Below are experts of layer 4 (counted from 0) of a mixture-of-experts language model. Rows are named router (the router's row for the expert) and show model dimensions 0-127. Each number is 500 + 25 x the weight over its row's rms, rounded and kept within 0 to 999. Numbers have three digits each.
After each expert's rows: a language model's description of what the expert responds to. This comes from a sample of Wikipedia text that the model never trained on.

# expert 20
router:513512466522525498490485523487495474496485495508473498545495478528537536509488472521508484477489528517528549475478473490530472473497471502535481469437508474475529522501517519533483477530491463512530543513465530481471519484503545486500502473506548552544530530521531507475505503479506540465515511502484455466528541474512521522515523482492508514537508554511529482492489517530484471499467
What it handles: Dates and table pipes

# expert 49
router:513546537484496531521542508515469494492506499496480505491493544509468518494506490488499493505496501508522486497459523495493440478527481533547483540519488499523485464462525476494483503490494528493507517513439533464525507548486465467505475475519516530498507513571484459537506494512533560508544466526495533514463476513463523485544475534533499489491519505481531505517520488484487466520485
What it handles: Directions and regions

# expert 27
router:536541566495486532548501512494546512502487517486529471499508481503462529454514501496497478504513521506530523446501546521525497495480496551488504549511505528485476522514475479499514471514472493475481540490493490545505512498487467457489528498475497495498485498496500508465467481548506537464513475501540490483456549512515501490474463467523524533522518526512501457469474498520464482487541
What it handles: Latinate word-initial stems

# expert 50
router:474524498511494537481511485529480510490505487480497489487547511488530484528496517471490460503504513483472499540496493451474468529497508518462541528460466473487542526460543518534540515473487442484500484511513518465493486454529510469494511537530525504492492522517524534527470518527492511488517546502480497491511486508526533518461491543507495464493476468514479546503551508474493448525469
What it handles: Capitals in acronyms

# expert 61
router:520527530496496543497518452496478451487499523520480531509537487495526502526522502494496458483539463477504489516486533486472453456450542527480482498503459507471512511481558489512503520488505492459512481534511478473523491528475494468480519510524499527476516533476487498471529473503443541537534536495479456476477506501487525522505498469532528505491481487479514523496486523471457516549493
What it handles: Country words, plurals, T-pieces

# expert 56
router:519484534521474421504505474471523482535487536480493483439541513515511504490494495511498445520474460491545436504487541489508485495529502506460468507484455533511471485502508483506470461492469478461504491530510489462499487542460463503479508510495481492543536494528525493515463480480519507472476496532508466516514514507512517484499482542515483536501473511544504494467514495497480488476486
What it handles: Parenthesized measurement numbers

# expert 48
router:539503498426456498542502526483475448486505508482488491548511502506513501505495507485479485513504497518484544523468502544461516494500490473466514535519516539486498532484476486485511516463472510552508495470473480526523507521527443499485508539507479517486479517498494507533487447478503507540504522517551516487496508459498501490558488546493496556515547492509463481522464503521493517504489
What it handles: Common nouns, adjectives

# expert 14
router:504515526513504508492467526458489487511512522507474517467537493474531503516517527467487554508516506526544535529506449458499525529498515534527462504515507493515437549526511540468508466507494457466507477524465505483498528473491567501480535510507527498545519491514511485520481487485471561498540514528466504477510510462493482476474487471505502502478515540468514488486503515488528504470493
What it handles: Table cell separators

# expert 3
router:491501522507498498477466512540515544554443481519507499531510513543522488519503502535540502491540496470453550510523475499539489480501472497518506472468470478498490493539485492494484462496543494546520512498483456539471487494507549504502504523506538525494486485511547484475516522449522501482508525485494467508486522502531540474487484501531486500529497528514491538536456495484453527479465
What it handles: Copular verbs after subjects

# expert 38
router:549476484439448539499526523507484459519522469476524498511497531541506529512481513491491511508510515516483476526511488511510479523480450494456530535488485527526479546496443530511503476507506520536484479479512481438563469507528462479524505518516522514484455501508461487471505496512460528523516522532481516507513459487500469503496510475506488496488482495536511535461502499485505490537471
What it handles: Common nouns, noun endings

# expert 1
router:500502492519530483517479530459477506487503500523488516483518463537521487513507504465488526497530520537547528474515488475473485513527550515559480494459527455540476523495541530507472494518482490482516477517469498476474502469460556492483500508531553512520507522520517493478508506468483505497539489508514455446523530466492487475476533486492494501507517556506545485494467533471527504488472
What it handles: Table column separators

# expert 45
router:511466519532537503486524501496538522518504502456515458482469484484526530510508507494500498515563480499490503500513508537461526457538518492551518516483515480430514525495503482516478488502485549511487532420489486481480473484505472484507521516497511532454533495479517466510515519495455456494488516516512540530520487508464534516536516517496479544493495487485490510534482469462487481501470
What it handles: Infobox line starts

# expert 41
router:511511485526521479493523514520504476469517465535540504524515484526521454515528495521521471537513487520521484503524549451505471511476464466504523502523483488517522433523477480508549492513494521467503521490480526521505508494482515496504486521495501482459531490547501496539498468500474445502547531508516533498468535485494515503555487469487465458517534529531468520513474491475534495541522
What it handles: Coordinating conjunctions

# expert 40
router:534555546537495501542496443504481476473530518471481527476518526449454478502486483539498500491477502470482437493490507485539531493484526528490490490473509517454509494460481554510502459477482489445536490537504500504473526487502514514494535512511517507486450505552487510485529526527478512524501510485493465500522483528486522505486504454543470484500498497477491486480482461506507513495478
What it handles: Word-initial short syllables

# expert 17
router:497517502516502474486556442506492523486524549484490514508516476478472550515504509520530468491460501506477465497524492500531523519488530468520519502514519474474492499477518510526474522494507534484507510491512550553459472524517471556475487535499520526499464500541482465529527513474470518513494531513482494498504526531494501523440510452484486500447461519521548504469503508513500535472499
What it handles: Table line breaks

# expert 30
router:552493522457523457499444500457549519478486484533475534512475468516487515478508483503492533485496513535464531488541513509480514453510511457482538466527501491507511484549517497518497517492512495518463509495502477523521510492477519553498476514482502442461498508495505527503487491494531454433505509511497522517471520533514504482493476500508489507453487470468529561520489485485501466489484
What it handles: Subject pronouns

# expert 15
router:467493494483546523471507520520505489480495508485510509475523535480527513501523503510502502553510507514492558512518486502465549514443546494469478464533506507488528470446493507496467520471535536528512489496491471497484515411470468514487471509446521531472511449489492511524477500471506490474498526535545457478500504507496496534491469532487499494493509506496509463467515512480494522507524
What it handles: Foreign-name fragments, parentheses

# expert 7
router:519477541473508527525516482497481496482479526485540511464499510494511434500499514514539523478478493479438526471498542560472491547478505513503496497478494500470492467508525520502493546516511490522541500549497497492472520478481560494496460536515503502479476528531511494486472511534475533487506487507544483501504520517470512489485473479514498497509451473465495461447459511472502523533478
What it handles: South Asian, Middle Eastern names

# expert 37
router:499478465482469504497486521504487522484520484538495532560523478466521549524528491500523506508485481537525522517516463531486482519522484410476457459476486524497504458494540530570486492507507563529500478498503483478491517507507512521513530488517490472535503482490502472512502530487540515522472456510492495503494485531510511504500526505499506474513534474466509552486493493465501511538474
What it handles: English surname pieces

# expert 43
router:515449540506521456530511519511503498557475496511518505530461553539511488504488487516495512515528492499484521532539500515490493480534450487502540491530475517525449487520473501518506460484546510561491557526511566521517462488496495493536517452514514490506497562495457532482528486484488488483493515498473494504497512498483519463508487488509549500501481506493487544534495511487511499510507
What it handles: Articles and auxiliaries

# expert 29
router:465458495494508500486490508482476502492518503489505518519496491509530465514544482496493460468475471493522453508486477523488546476467508504480484547490508501530455484489483517457493504514518501472472488462509509521570444474500533488511507527431473481492503509502500498522481494505493517528482544450472557506508523488485495471495488496517551478474475480536481465530491475481500466454540
What it handles: Sentence-ending periods

# expert 6
router:453508498506505517486510500452508515503492491513452498509494503500519485509505505501498511519489567498504515527518507557531531477535477486476562524503476456499503517528526515549485530558488521544522470530483564505528536501502526500466492467516488477477526531466464489478489532504536510459532486493502496514477538501525506509503497524517548481525491476460480518550537514510512488506507
What it handles: Letter l, the

# expert 18
router:536537563507505515549503527504519502501508476519544511443487489505457488481511487501488526504489493499467498478497528528502529497542499524516465545483485494461519525496481508467522516476518467467487514491507519455481504480513480468493472533529483493503532500466505485483496495601501493537545548499538481506515499534507473503475480487468515470526505498514489469489469483514496505490556
What it handles: Early word pieces

# expert 2
router:495499535517460526522498519530496494521514508520512529514499485533450503478444514463499476503557516498482497454505511467561495462493478522509485493507530507470506537456466531522546481492472482513450534475519484518533500507455480509493495516487522518499514472511473499506492498476544491500447498508504519500488480487477503503501500468494496491567557495518534476504548490462494510522547
What it handles: Latinate mid-word pieces

# expert 5
router:481506460485503470513523453504480546534468531452494476521467549531508488523486478493525505486480525485459437541475486471491471471512484510470492522476479488497515449515517505483474516488504475450515520536538503474470466497471475503490504524473502505489533487513530472526486504493514533456461479528490485489538519530530528501459548485470474540483492499527528484497492505498479515482518
What it handles: Digits in tables

# expert 53
router:569490501474474497487502516490522479471464526499485480484514475481486477509496494486493548511429485540540524484490502509497455548473494521488447549483508498514512469470513516536509479483545538484444530507510502442511504505482493519489481535516469482513497478479527505523543507522514497515480515484473495495525499487504475510511497492519488476504555485511559529518463482489476501547474
What it handles: Mid-name endings on/ton

# expert 35
router:521492505514497483513506501474522501499523507553515481450516487495512470524498466505503461536513481478512496509520537494498523531509541528491484551472534531486473499525505486510480530452502502481566475499504496513495499501470511541489493517476535467495502459476494485468485496459495532473462504455547474504512474476507487452488475497479474481457465512447498467490521474529490565459506
What it handles: Word-initial prefixes, quotes

# expert 4
router:494483537537534492508487524468492500459502524552472520482547474529472459465483492475489470485523501507492519486506477490465466512475522456535470514455524455509506531453515493516536492528469468497505476498492506455472533499486536467500482496512498520519511498517545498489520482529519488537507506512491463445501521466487510498462512501514565509520532555504511470490509518518538500486490
What it handles: Table cell separators

# expert 44
router:489502514481522506532475480453507472498549513465472464473478473491515533471493469486486475478498457529491466510488556505527516508487528511512479515504535472509489505508499461480538505529537510461514465512521531504455537503448512560487549490532492496512486512517511517445526511505485543448501500476524478507486495510555502494529505496531478488498471506496456503455480507482474515471494
What it handles: Word-initial name syllables

# expert 57
router:498489461505510526515505490517538509491477467530495507469510560485504495512539526521494504547478542499516446514462505498459522533501550542536474499517511545505511528481461475492489532502496499481524456492502478543469528500537475465494523428511495513521479493506453500506504512527532500506519464456526500494500535474509475478492507514501523510494494546477546495493514516500550478529493
What it handles: Prepositions after verbs, nouns

# expert 19
router:519541521456442492511491544530458516495513493503522506565520488543524480496493513485460530530516511497487489537507477534504442513489538491455534527512520505521523510471483504460460528483493475498490487460475505472534501464493462505526541489513473518485461544512509501496485563491464529506479461511457485521516500505494519493538495470508488503524503481521489501508481496500507509553497
What it handles: Mid-word English pieces

# expert 47
router:500538477488534496512472509530501534519527507436518489525516472512507499500466446457530473498536496502493522439474460506522534470479461510467479546525517488474496535485492477543525483468499489514503528497527510551476516511542525477500483514504508507504458478481512487495524481508467496520548488526524493484494512488512494514531500496516477505502499530511547513462530528497532463454553
What it handles: Lowercase word starts

# expert 46
router:508516477493522506477494493533539494516467500463472461519435504518441484508475505537566480491505492459493508522482533466520525486525474491484482477453531477540465489482536519491438523507504513472513521524529502489481478493491479533510466500458478541476513482526528491522482492491513518494465491526471464474536468494531494506477534499457481511484503516479532476490489526491458529510503
What it handles: Year digits

# expert 8
router:511494538538469504431489519446481530522498534496473518476496493515488463499485535515489495456476523493481461505495508515501551521534509436517508548496516480474492528509514504467513501501514519475477544514525498539517478460472505520486494504519533484495459512484448509488527492491476510534496496451482551525524506522524499516480481491457490487451487460479511533512534482488468471483507
What it handles: Line breaks, paragraph starts

# expert 12
router:499499530476485485439527520507480474512549517440544495530557464462503530511516502493486492512509522489533533485527537518472435499487477514478480514525493530506489487470526534508459487484499518512493486487484489483494485478472452491492494502506497514510495477539481534505490543482547518511457470485493487491495491483450507433466513498461477500521527487492517479479471505503521471542522
What it handles: Mid-word suffix pieces

# expert 22
router:543518471477520485503526511496487542470476477486534440508514492471519538538462531480489474497512506564522460502542513532506495521514485522499472485548512507501485483520480453532519466509470494534524456533487497508486523458514517494489451501509473516502510497555488529480543512492503515568495480530490513497513473507490530510490491512470479501543532503490490488538502491532492453509509
What it handles: Mid-word op syllables

# expert 28
router:480496548551484502530570484496479481472489527528528495492507475527453491484523490479514552557514519488522518529468504486493528517529495528528494428510517510506485474520458486490504538532468483460479513523512495492521492514525496514497521454474467469499522514468504486521551559519509484499490492478530488468497530497493489474510486498537528488458487520516490500502555501498490467496511
What it handles: Articles and mid-word vowels

# expert 60
router:500466489522500494462517493512519506500491493506528485500521513508530459515560514527471498508461483504513460507512552490485481519496524508530514510533521536532452510477461499488513523501527504497536481485516491508445514489492475488491498471514508478521465506482465501516480500506506446528507529397514517500483549526499476467522496496465557508501494540470544526505524498465532492516499
What it handles: Prepositions after verbs

# expert 33
router:500518497519504504517499498535481494504503462513505472486491545528514454510524481547485502496491475512510506522524506489512487482509497470486509502482464539512463466559473500483531482510537508461498482485487538515528469457470506490541484510447493464519531486524470505500503477479542465473538529455493505529518541464479462471526485481478528484546451527523466481523498480489546492537518
What it handles: Clause connectors, commas

# expert 11
router:457473481481499464497471477468488520497497521508505470458517482480495483504483499493485469473541524486509459465485525541483536516549526519476546532510519497486486512528539485518536496478485520533515550509488550492472523496496549554485509495497492469472477517501540510456502495509458532481481478439530550510493480480547505517510489501520489526495469515472500532462510506497503542506496
What it handles: Name-initial capitals

# expert 42
router:498518506521502488533509523498513488544504493493476492528494523534504482492532487517478516545529514488444518449544479500480479456493468506509513509530505488506445467505478494480504474457532486551496500534465546515567494485500486466517485444482497495534476559499461516498527498493480480476481519528487453532514493509508501493500473501529523517513518531492464556507529515472482514521486
What it handles: Articles and determiners

# expert 9
router:499506539465483514516486501476500561477550512504487476534506495492511494471498470496528494464490526534517519488522524495537484504510489486511495465513536503466518510499520504543544470554498465527474524517521465516503518478534499492485483473495463519467524489529521502460455528529505500521516435455487478508448496508549529498509473494498513512475533493474494488441451504534492480478486
What it handles: Mid-word consonant pieces

# expert 24
router:499516517490467534506478492496484506504516522454547480481456445499514471480496475468484509533486518497493487463504465461545524489501520516511470520486550559468520498554462450529501497500483483484480506485486489528479529482509502515521489445546488526507504465497515490531539536517492523458527528513525491486476501495492534474463500478494510466531515489506510481540519516494459482464533
What it handles: Second syllable pieces

# expert 23
router:516499492481507525515491511547484446484490483500492522483515524512531537524490487446497513489516504513462507513469486533526422498501514512503528504500501505516518483445522543540478505481481494525475462514514484463485469515547459464510511505520534508496496521507516509499571508497473466539485525521472501465497475461516498547497538477491474466492439492531540477485512524501506502509510
What it handles: Sports team terms

# expert 54
router:487480513489469527488478524462485460526468545521460524517527485492545536535516493529487543498480509513520513492468479466458517535514457511485514480478469564468530505518465485527508478490514465478507474524499507490483492546525511472517466476506469502530538483502457504468507486488531494541505461477479470516449496509510510482499512503496506485453469474502472472523475474521523509497451
What it handles: Syllables after b/h

# expert 51
router:486457482474457519459463504533499501519548479473493510481507537481509531512482515452451513511544481499503521491512491524454478542521521485464495497515500468565482483510489481506483506504487559508509477485532452450541451503528499479515487534515519523468529501524513474502488474539504500520490522473485486461501445477493514494488519483506461479507480460510511489503459494467486491513487
What it handles: Plural and noun suffixes

# expert 16
router:449497502518543452497529490527493473503536533508450520491485512485478514486500516521511516477540502500529548486513470477462479523525496482539462522519499522488522524476446484457525539517491497495467482465527466522541496468533452523494511473453524487504485482465470519475447483533490517470473503498515490479463492486482519476472506537510490504480556489525510483503473532509516509508497
What it handles: Verb suffix endings

# expert 21
router:492485502495545506452526522506499497493521502469511473568501453514496521503490491543499536485501476501509538509565486506510492540514515480529514475538493504508528485502524484469463573523521441504444463520481471467494499452490509521509554495500507520497496466481454495499481503502460476516501505521503503503483454495475482518523522489515505519520459485485465462538528504494507519520495
What it handles: Table pipes, title words

# expert 10
router:520490476478493464467498465530494507496489559467467494531448520537532491499480501505527533513482521476501467542505489461488475471504496530493486519499515505512488452501520515448473535484520443485532489532531501475486494456497477503496489501469480520496512470468496489524545521478530531499468497537479470434501481544546520542491507480517481508511469491503485521532527520514512464501506
What it handles: Scores and statistics

# expert 62
router:507493532452513507532488543502491477493514506442504499464500505455468489498484545463509534489454480533516519539502543533469478476448503502497471489536490442461495471476533513502514477508503516541506465535501522537485522509477470506527492502472468502504502488539559516533512494462522528489525494509508467504521507511524479474508489521517512472530555502481490507498490479447518479504505
What it handles: Mid-name syllables, foreign names

# expert 31
router:480532560500468506516532474519529504478445529473524552477448525498529464471490524534479494467466506517540507488483500487540471483548472518472520519490480507496524462469512519477513464488485546511478525475466490529484515548503512540505528519511489467507498491499511532531498519496526518512522504495473462497525475472492539540501490488522503465502513525499512521514451516527514525460486
What it handles: Nationality adjectives, i-pieces

# expert 55
router:449463481476485515470496508529504489498497530514533515483517466457514526491483489505511482482492494481471494542499490491496459473511536483526493490490503499519510455471533510506497516469519503467512461493525513440505503471501531465521477524506475541490501507466564532550493525517517474531532521521497490479447509469500504495499496534486533459445551485494505524471561491499486475540500
What it handles: Closing quotes, first names

# expert 39
router:483494503485502517495506498529494519489493489511517505466506535479456483514559531525560541467473508495512540516480561563522514529468498493478512498487509458483483509483515534537511488556502492502539467539474491493488546513485524502484481528465490490487530475497567509517505497488495500452462518523488509491525465527512511489485485536482489469477493508503489514559513464474511528470497
What it handles: Non-Latin script bytes

# expert 59
router:492497486461493442491471499492478449491487495483538507481514450472526526539500493464495541512464472523488521499484484505487459492512494507487452479471485502488438476472521517519470479479505481541512484507509499489537489482498494513489481521510487445474491483515504512497532508473510485514473480496510449505529509458470480441550518490474507470512509471474549550497495470463518484543479
What it handles: Name-final suffixes

# expert 32
router:488528471488516473489525494528485536476511483527549506493495494517501551534508501536509531560476512537488520500511542507496520466524528468488494509446516457529490501477505497511532496513456490498446489544510508506519512553444538501520468509529475523492501471473565563504490472511473523496544544532503512498499503504516491516488495524533504473473498497491487500497507476508478525506535
What it handles: Non-Latin bytes, first names

# expert 26
router:501461518507499544529536505500480486525478545543461499513527524444515473450446536506456555511500477495535533517496495534467462500532460490501499484528478487492541446491516521500520508498501513528511525518496537524520515533488489519503517499454502521446481518493482498531496470542533527467500491525505498526487503491457461477490492489506503478505524466455491469493484527489501508492489
What it handles: Adjective suffixes, name pieces

# expert 13
router:519526536454483469510502522532472526501485491482511508457516451481461453514510446460481510493536513494505509471519525482477472510507487502503466501496494503466486480487544470511502510498509535511483469502498499509497526442510549499465514476533502528498508488534551553514440507515524473473485455477491519529470481510521490472463489502477479469534544493500498528526524504546506501510537
What it handles: Romance name vowel endings

# expert 58
router:493494505454506486461530528511488496501500500574470530513496520465491533514502459521497506491562523506463494470531508509518516520472468455462522460482493525515487494489518484510490472530500533493522507501535477466487506447493516473504514480509473493522492509556454540447512480452550508533513495519466491525496467511539502504505502512490464493486472499492476488500494492537461520513454
What it handles: St pieces and adverbs

# expert 25
router:523466510489538508502511499571572526467484539541471498478508556501506496509489502502495496473486522483509484489505485491463474452491519535536532464522479487490550504506455494467501519525507504463535536505480457520506500492509466526533529516464505491519479521506493499459485476501508535514489444523474502504491507549471521466483478524494506534504540533504500489477504523466484512526523
What it handles: Participles and quantifiers

# expert 52
router:547491526460449521515484527475513526471482488526538484491502470516469484530502497446518506481485486521501510553488509489470475529501476501461509523537469512498487517524519509521507449483551511477444550500500477473525509506490468492498479462484512504512516539523477569515470476510496506486506518493474476506509507484487482478518504474498472513529493484502540523466460532465469462525455
What it handles: Pronouns and it pieces

# expert 36
router:451460527504479427526484485514499486531483488558532515478503546512523449514481482509523524495491475502508534499542462466507496478543472497527501499481482524509458507541471482485484481506479493515499522517526503532489500525526467496516477482481512490544540519477476512439522475463510509498490467470470517514465482502503527438525509511507556498527490508498534536517490490508500498517509
What it handles: Verbs after subjects

# expert 0
router:484507518464516539502484505515506489483485519523533517476524483482498507469471501483540494484482501536475552488514545529484504498504503505483517454517519477458542438517556520529496540451514505524513520528533458525477491483461545510495513527519499486520541479537536479478477547500501488519479507485511482504531486499510483522501478499512546470457507495529487462498497501569507487471526
What it handles: Foreign name fragments

# expert 34
router:499451469484519474503473481493509505501475510522432535461479527459518515505523508528494529524465512519482515474495508530480430479493522525513488484536491510522511534496510520491497535538487495463459490520506472491495498510531488482492491485469516534549454509504457548475465476529532479545450505504489472499480504507520504480484518517509524475488479515495518469488463502527535487543452
What it handles: Narrative verb forms

# expert 63
router:542517492526464521509451505489495523468517504452468548470515494513548496482470533488516466498485503499488470493469465523558545498489485487504527488493501496495527524498416527490459476503495502529498492488474482518513550533490519514488502484488504457483500463476550503492549511495518485490493500446520518506474488482494502513522481480539493474534566509483466482503508507471489516471488
What it handles: Section heading markers